python train.py --normalize_top_k=false --lr_router=0.000569 --tie_embeddings="early" --lr=0.00105 --batch_tokens=[16384, 32768] --dataset="wikipedia_en"
Below are experts of layer 6 (counted from 0) of a mixture-of-experts language model. Rows are named gate (a neuron's input weights, with its number), up (a neuron's input weights, with its number) and show model dimensions 168-223. Each number is 128 + 32 x the weight over its row's rms, rounded and kept within 0 to 255.
Before each expert's rows: "mostly gets" lists some tokens that are sent to it at least half of the time. This comes from a sample of Wikipedia text that the model never trained on.

# expert 25
mostly gets: " Angeles", " Ali", " Jordan", " Charles", " down", "ford"
gate0 [125 145 142 121 124 103 141 159 121  96 138 183 174 108 107 160 150  94 139  85 131  91 108 184 119 136  90 126 163 117 204 160 124  91 114 151  76 136 186 153 111 181 170 114 188 156 130 130 146 127  90 145 133 117 134  99]
up0 [174 114 111 118 165  87 142 151 146 129 121 193 108  90 194 117 127  72 139 140 158  78 132 130  86  88 164 100 100 111 142 100 145 178 130  77  99 105 114 145 136 151 101 155 133 214 127  78 215 164 121 105 112 111 161 112]
gate1 [154 111 133 132  82 124 112  70  91 127 110 175 158 116 132 138 123 143 111 114 175 123 140 109 141 193  53 113 120  80 118 141 132 164 146  89  93 124 126 129 144  99 147 179  48 188 147 120 151 173 161 109 166 176 106 117]
up1 [133 104  53 128 188  82 114  80 128 120 183 139 100 102  94 132 145 109 172 104 138 148 127 194 126  72 161  99 161 143 125 117 139 129 127 144 109  55 117 114 115 101 115 112 134 135 101 156 118  94 164 160 156 143 123 147]
gate2 [144 159 135 195 144  99 190 160 134 132 111  73 114 158  93 123  89 105 172 113  77  96 175 130 147 177 164 182 116  96 132 173  82 130 130 128 173 169  80 148 136 183 151 113 164 154 139 102 150 154 142  90 132 134 173 100]
up2 [169 103  90 141 137 141 163 152 139 162 133 147 112 104 165 203 154 107  97 140 200 124 128 115  84 122 111  99 166 218 172 145 173 108  76  74 122 118 121 151 175 113  80 191 141 121 120 136 128 120 112 127  62 163  98 175]
gate3 [105 167 150 211 158 153 148 123 105 140 174 162 117 123 130 100 116 128 140 155 132 143 142 144 152 120  84 107 145  59 168 156 152  43 109 109 156 158 151 108 139 174 161 169  89  78 117 147 116 108 104 182 178 217 115  97]
up3 [113 155 170 120 182 113 153  77 234  57  84  37 181  98 141 143  39 141 129 135 116 146 161 114 114 148 129  97  51 125 154 134 104 173 145 173 114 143 163  63 161 104 141 132  86 145 124 121  90 119 133 116 158 147 104 140]
gate4 [129 104  87 120  95 115 171 154 127 174 156 111 169 111 155 159 170  99 166 154 204 156 116  76 119 164 106 160 154 141 173 123 116  83 109  71 132 157 142 140 185 117 135 122  67 115 148 105 157 148 111 126 134  89  98 102]
up4 [ 84 168  83 128 120 187 107 125 109 120 145 110 132 175 140 146  61 126 117 125 143  60 104 150 142 147 132 107 179  99 109 146 156 151  90  59  84 106 179 168  97 141 121  85 189 165 214 124  71 164 153 149 154 143 153 152]
gate5 [171 113 125 208  91 119 106 159 102 154  98 103  91 143 117 168 124 145 146  57 120 147 106 171 151 100  99 150  98 102 140 139 124  88 129 181  44 149 123 154 149 138 146 143 147 108  83  74 164 154 153 179 119  89 117  97]
up5 [107 168 130 104 112 183 120  49  68 114 112 153 153 156 156 193 155  96 100 106 132 143  74 103 111 128  77 128 115 139 148 111 165 136 138 120 125 158 164 107 123 115 160 123 140 126 113 112 103 145 165 114 172 118 165 104]
gate6 [110  99 133 122  76 118 108 166 112 146 155  96 178 191 142 179 149 204  63 130 155 105  84  78 183 144 102 185 153 163 146 129  92  68 130 171 142 185 146 177 108 164 164 112 164 134 161 110 115 132 170  98  81 111 128 152]
up6 [167 144 112 157 102 220 134 133 124 146 140 119 139 149 104  86 143 127 210 126 111 138 164 121 148  43 133 102 148 119  86  98 128 131 111  93 156  90 129 114  92  99 211 124 158 222 115 113 164 206  93 163  98  97  48 131]
gate7 [101 114 154  89 204 102 128 169  74 132 133 138  88 132 116  93 109 173  98 160  93 185 151 122 147 101 117  95 147 160 100 116  99  89 125 107 108 127 128  91  61 101 119  89 126  80 131 132 170 147 160 139 100 171 164 136]
up7 [129 185 134 208  99 101  76 176 162 124 132  71 151 103 116 163 129 144 100  88  56 177 135 102 135 158 175  94 128 158 119 177 148 149 186 100 197 169 125 139 107 167 128 110 143 113 126 123 125 196 119 163 114 223 171 133]
gate8 [104 146 114 142 102 162 127 118 145 218 138 107 105 139 161  90 174  68  92 112 125 142 130 113 118 196  63 169 110 162 193 125 102  97 134 138  93 145 160 200 156 119 186 136 117 107 101 148  85 100 143 120 153  77 167 183]
up8 [141 171 148  98 169 136 106 126 169 127 150 123 187 161 132 160  90 137 171 116 115 157 102  71 142 129  80 112  53 115 161 137 184 105  80 151 128 164 136 126 107 141 193 154  85 117  90  89 110  51 102 161  91 219 146 174]

# expert 11
mostly gets: " His", " Ti", "OR", " Ken", " Ter", " Ret"
gate0 [126 129 109 113 139 120 109 201 149  85 157 147 107 119 193  83 147 135 154  37 154 110 139 129 123 121 149 130  70 155 113 111 110 132 210  89 117 106 146 130 156 147 110 173  71 166 148 157 164 146 123 117 102 109 137  51]
up0 [ 59 130  99  97 123 150 152 105  96 177 109 137 150 142  91 183 132 185  72 104 131 132  71 131 129 154 146 114 171 153 125 115 144 123 170 141 171  65 131 118 109 175  78 155 148 178  71 126 140 170 105 123 137 104 128  93]
gate1 [128 120 139  90 203 145 135 185 201 192 117 107 140 165 135 128 121 165  88 153  64 175 116 127 123 139 136 146 134 121  83  78 115  95 108 195 143 140 194  83 124 120 188 117  80  59 108  89 104 116 166 100  92 129 188 170]
up1 [117 101 213  37 109 123  56 135 112 213  73 131 116 123 172 147 127  94 120 100 137 150 116  71 160 124 137 200 171 134 105 122  94 135 169  69 120 181  89 128 133 139 100 122 131 102 201 155  98  94 125 108 140 170 115 127]
gate2 [180 157 144 203 131 123 192 104 176 140 145 153 149  58 151 131 149 197 146 111 158 172 164  60 228 122 142 151  83 165 126  76 111 114 142 168 133 140 148 140 120 136  31 170 142 149 116 143 118  89 153 161 120  92 187 124]
up2 [141 108 128 147 149  99 110 140 159 157 104 103 104 151 146  53 183  63 152 111  94 114 106 126 116 149 186  90 149 128 132 103 133 100 114  92 116 145 130 135 147 162  93 156 152 122 176 156  82 133  98 157 105  81 170 141]
gate3 [ 75 192 154 188 119 176 140 131 139 126  81  92 137 143 139 135  99 126 134 120 100 137  98 183 117 160 156 127 193 104 159  81 128 153 122  84 137  69 159 168 126 165 108 147  84 165 119 122 146 184 178 149 193 138 123 147]
up3 [123 116 151 178 119 122 180 198 137  70 162 135 116 114 146  83 115 116  87 109  98 137 159 139  95  74 105 148 129 102 128 133 123 140 117  65 108 110 117  86 174 162 163 133 135 148 158 122 174 103 108  64  85 119  94 147]
gate4 [158 101 152 118 135  95  94 147 113 119 115 104 116 183 185 149 193 145 132 100 164 119 156 142 133 130 115 148 158 119 128  97 104 125  87 125 162 101 173 103 121 125 129 119 150 137 120 129 123 169 143 149 124 154  93 114]
up4 [139 137 122 134 141 148 128 116 133 130  94 157  72 140 140 105 114  77 124 103 105 107 115 145  62 191 123 115 149 124 146 139 157 117 117 102 172 158 143  81 112 112 133  84 198 171 129  90 149  70 141 141 116 138 120 136]
gate5 [ 93 154  75 113 125 166 157 110 155 144 169  92 124 147 127 124  93 154 109 107 108 127 131 151 147 121 159  91 146 119 119 111 114 117 183 103 148 102 115  96 100 142  55  88 100 187  70 147 157 148 115 168 201 174 151 129]
up5 [180 131 167 181 134 108  65 125 116 125 119 140  72 168 162 130 126 166 194 126 191 153 139 104 111 129 120 129 131 129 147  80 136 132 130 121  94  98 117 149 134  87 133 147  38 163  86 162 169 114 107 130  71 110  85 131]
gate6 [133 169 154 151 116 126  82 139 125  37 125 183 147  76 152 129 109 109 159 148 158 149 133  92 142  86 157 105 157 104 163 146 145 107 203 117  42 187 127 171 135 182 119 127 111 104 181 146 122  75 154 180 120 189  92 124]
up6 [181 116 136 120  96 145 194 141  62 159 115 132 115 135 137 132 164 146 175 119 167  68 123 107 219 169 115 135  95 102  92 108 132 154 105 121  86 162 108 144 120  70 169  55  99  92 117 149 124 116  92 132 123 130 116  95]
gate7 [168 126 113 115  63 127 111 150 148  99 124 104 168 196 139  84 115  96 170 113  99 148 127  81 109  61 159 111  75  73 122 158 158 128 163 141  87 149 150 130 206 131 138 111 123  95 181 123  88 110 131  98  71 102 113  90]
up7 [131 163  71 136 156 167 105  85 137 152 141 117 137  76 182 157 149 103 129 147  73 119  99 160 149  96 157 149 132 139  80 148 137 116 121 175  96  92 166 122 177 138  62 146 169 156 111 125 139 162 118 123 147 123 126 139]
gate8 [138 138  97  77 110  92  98 169 126 106 122 113 111  92 136 160 143 130 137 179 166 127 132 189 150 124  66 110  98 114 113 121 157 101 159 114 119 139 144 147  87 145 163 192 134 105  92 177 155  96 138 117 138 167 139 136]
up8 [133  65 110 102  82 175 128 102 112 112 195 140  94  98 117 127 152 154 105 140 117 125  74 176 166 154 158 121 185 127 119  46 125 156 189 106 122 168 162 170 162 169 116 135 146 105 104 149 118 107  99 134 103  94 204 131]

# expert 9
mostly gets: "ABC", " Ya", "Billboard", " pm", " Jo", "enny"
gate0 [169 131 125 109 137 147 126  72 158  78 148 130  98  97 122 127 104 111  99 168 210 104 103 146 129  53 196 142 186  79 166 158 173 135 114 172 136 145 146 132 137 104 173 151 106 120 102 151 128 100 129 119 128 100 135  88]
up0 [125 132  75 107 141 156 169  90 116  93 112 161  84 124 135  92  53 163  90  82 130 103  93 182 110  91  90 127 130  95 128 113  87  90 142  57 104 137 112 151  79 145 144 123 173 114  98  91 168  60 151  74 106 139 164 151]
gate1 [ 73 161  68 116 165 118 118 164 103 171 136  66 157 148 140  90 213 103 147 221  84 126 158 145 142 137 150 116 164 100  50 115 129 128 158 123 121 146 112 172 117  94 181  94 110 149 108 103 121 161 170 170 139 132 159 101]
up1 [188 119 130  94  90 120  78 149 172  94 118 172 124  68 105 143  69 200 124 129  93 116  58  80 105  65 123  87 149 147 168 131  80 146 127 146 110  95 145 134 141 115 134 193 142 126 139 106 138  98 101  92  89 161 123 131]
gate2 [136 105 141 126 146 101 135  99 100 143 114 111 144 105 112  39 173 107 113 147 140 131 128 111 141 105  77 159  82 142  84 122  95 145 168 113 111 139 126  66 120 114 158 108 122 136  71 198 165 170 157 128 145 128 132 231]
up2 [148 137 124  73 151 100 158 169 125  85 173 121 132 116 112 107 117 124 128 198 180  55 152 129 152 134 123  59  61 138 122 103 129 115 121 131 130 147 182 186 139 113 135  91 100 210 160 177 125 120 149 148 122 141 137 157]
gate3 [131 222  66 146 112 113 140  98  54  89 125 143 124 132 140 140 133 169 141 132  87 148  56  96 130 145  92 157 116 145  83 149 147 112 121 141 151 145 126 121  74  84 157  91 120  94  75 119 129 137 169 132 141 103 129 108]
up3 [126 164  73 168 166 160  87 192  93 214 153 130 135 152 104 145 149 144 124 147 140 150  78  77 168 164 140 162 123 159  90 112 128 177 137 172 169  85 119 126  60  88 135 142 161  89 106 136 149 151 124  76  99 163 214 122]
gate4 [ 97 121 125 118  95 152 137 120 169 133 138  71 116 112 117  80 121  86 174 111 118 130  88 122 172 169 139 164 140 131 165 115 101 125 121 155 118 136 107 101 105 157 173  86 186 117 182 102  84 172 145 150 129 126 108 150]
up4 [153 137 137 112 125 108 131 141 110 140 133 111 145 149 141 144 154  81 124 168 141 140 137  89 136 172  73 106 171 133 130 154 196  84 134 187 107 151 102  90 130 110 108  92 107  83  87 172 138 183 110 162 115 100 154 102]
gate5 [148 152 136  91  61 112 130 138 132  84 125  64 130  66 182 117 125  98 103 154  74 149 119 153 102 168 186 124  89 135 123 110 140 107 147 134 128 130 117 135 151 171 173 128  65 102  86 115 115 151  74  95 120 148 146 106]
up5 [109 157 154 111 151 176 111  94  92 115 124 144 191  93 120 149 179 137 157 119 120 177  82 111 148 155  93 134 141 103 144  83 105 152 100  89 119 153 118  97 184 128  99 173 145  95 158 121  43 106  78 124 142  85 175 150]
gate6 [122 161  96 105 112 103 101 125 101 153 133 141  89 125 131  88 131 131  81 144 122 167 106 160 156 134  58 131 152 156 113 188  59 157  82 157 109 146 162 126 125 106 146 102 168 128 157 128 126 166  88 141 149 137 143 181]
up6 [149 114 144 154  72 100 171 171 132 102 153 109  90 120 133 106 107 110 127 178 154 147 122 117 129 167 190 109 118 120 147 152 130 134 103 159  91 110 134 124 157 154  68 163 165 116 168 122 136 170  94 109  72 164 129 156]
gate7 [164 141 154 180 135 138 112 165  81 107 121 163 146  93 168 118 146 131  84 114  92 109 174 120 115 102 107 136  98 104 143 112 124  98 107  75  89 124 123  83 110 161 132 133 107  90 133 148 111 116 199  99 121 128 171 166]
up7 [ 84 158 108 117 193 119 136 153 144 156 129 101  79 154 142 151 128  81 135  95 123 112 174  78 142 154 174 105  80 120 111 125  80 128 136 165 135 142  88 166 160 132  70  98 135 112 118 139 143  41 146 160 135 142 169  98]
gate8 [158 109 164 160  73  77 111  84 102 143 149 148 139 127 109 146  71 170  73 144  90 118 133 119 124 149 117 167 194  87 107 149 107 124 140 132 139 167 134 106 151 112  88 160 109  95 163 171  84 103 136 121 162 122 155 131]
up8 [127 122 115 112 150 151 147 108 211 145 104 168  72 143 123 175 122 140 159 151 118 147 134 154  89 152 162 128 106 115 126  97 167 110 137 161 142 120 121 117  78 181 139 180  96  82 136 134 124 119 164 101 147 153 119 106]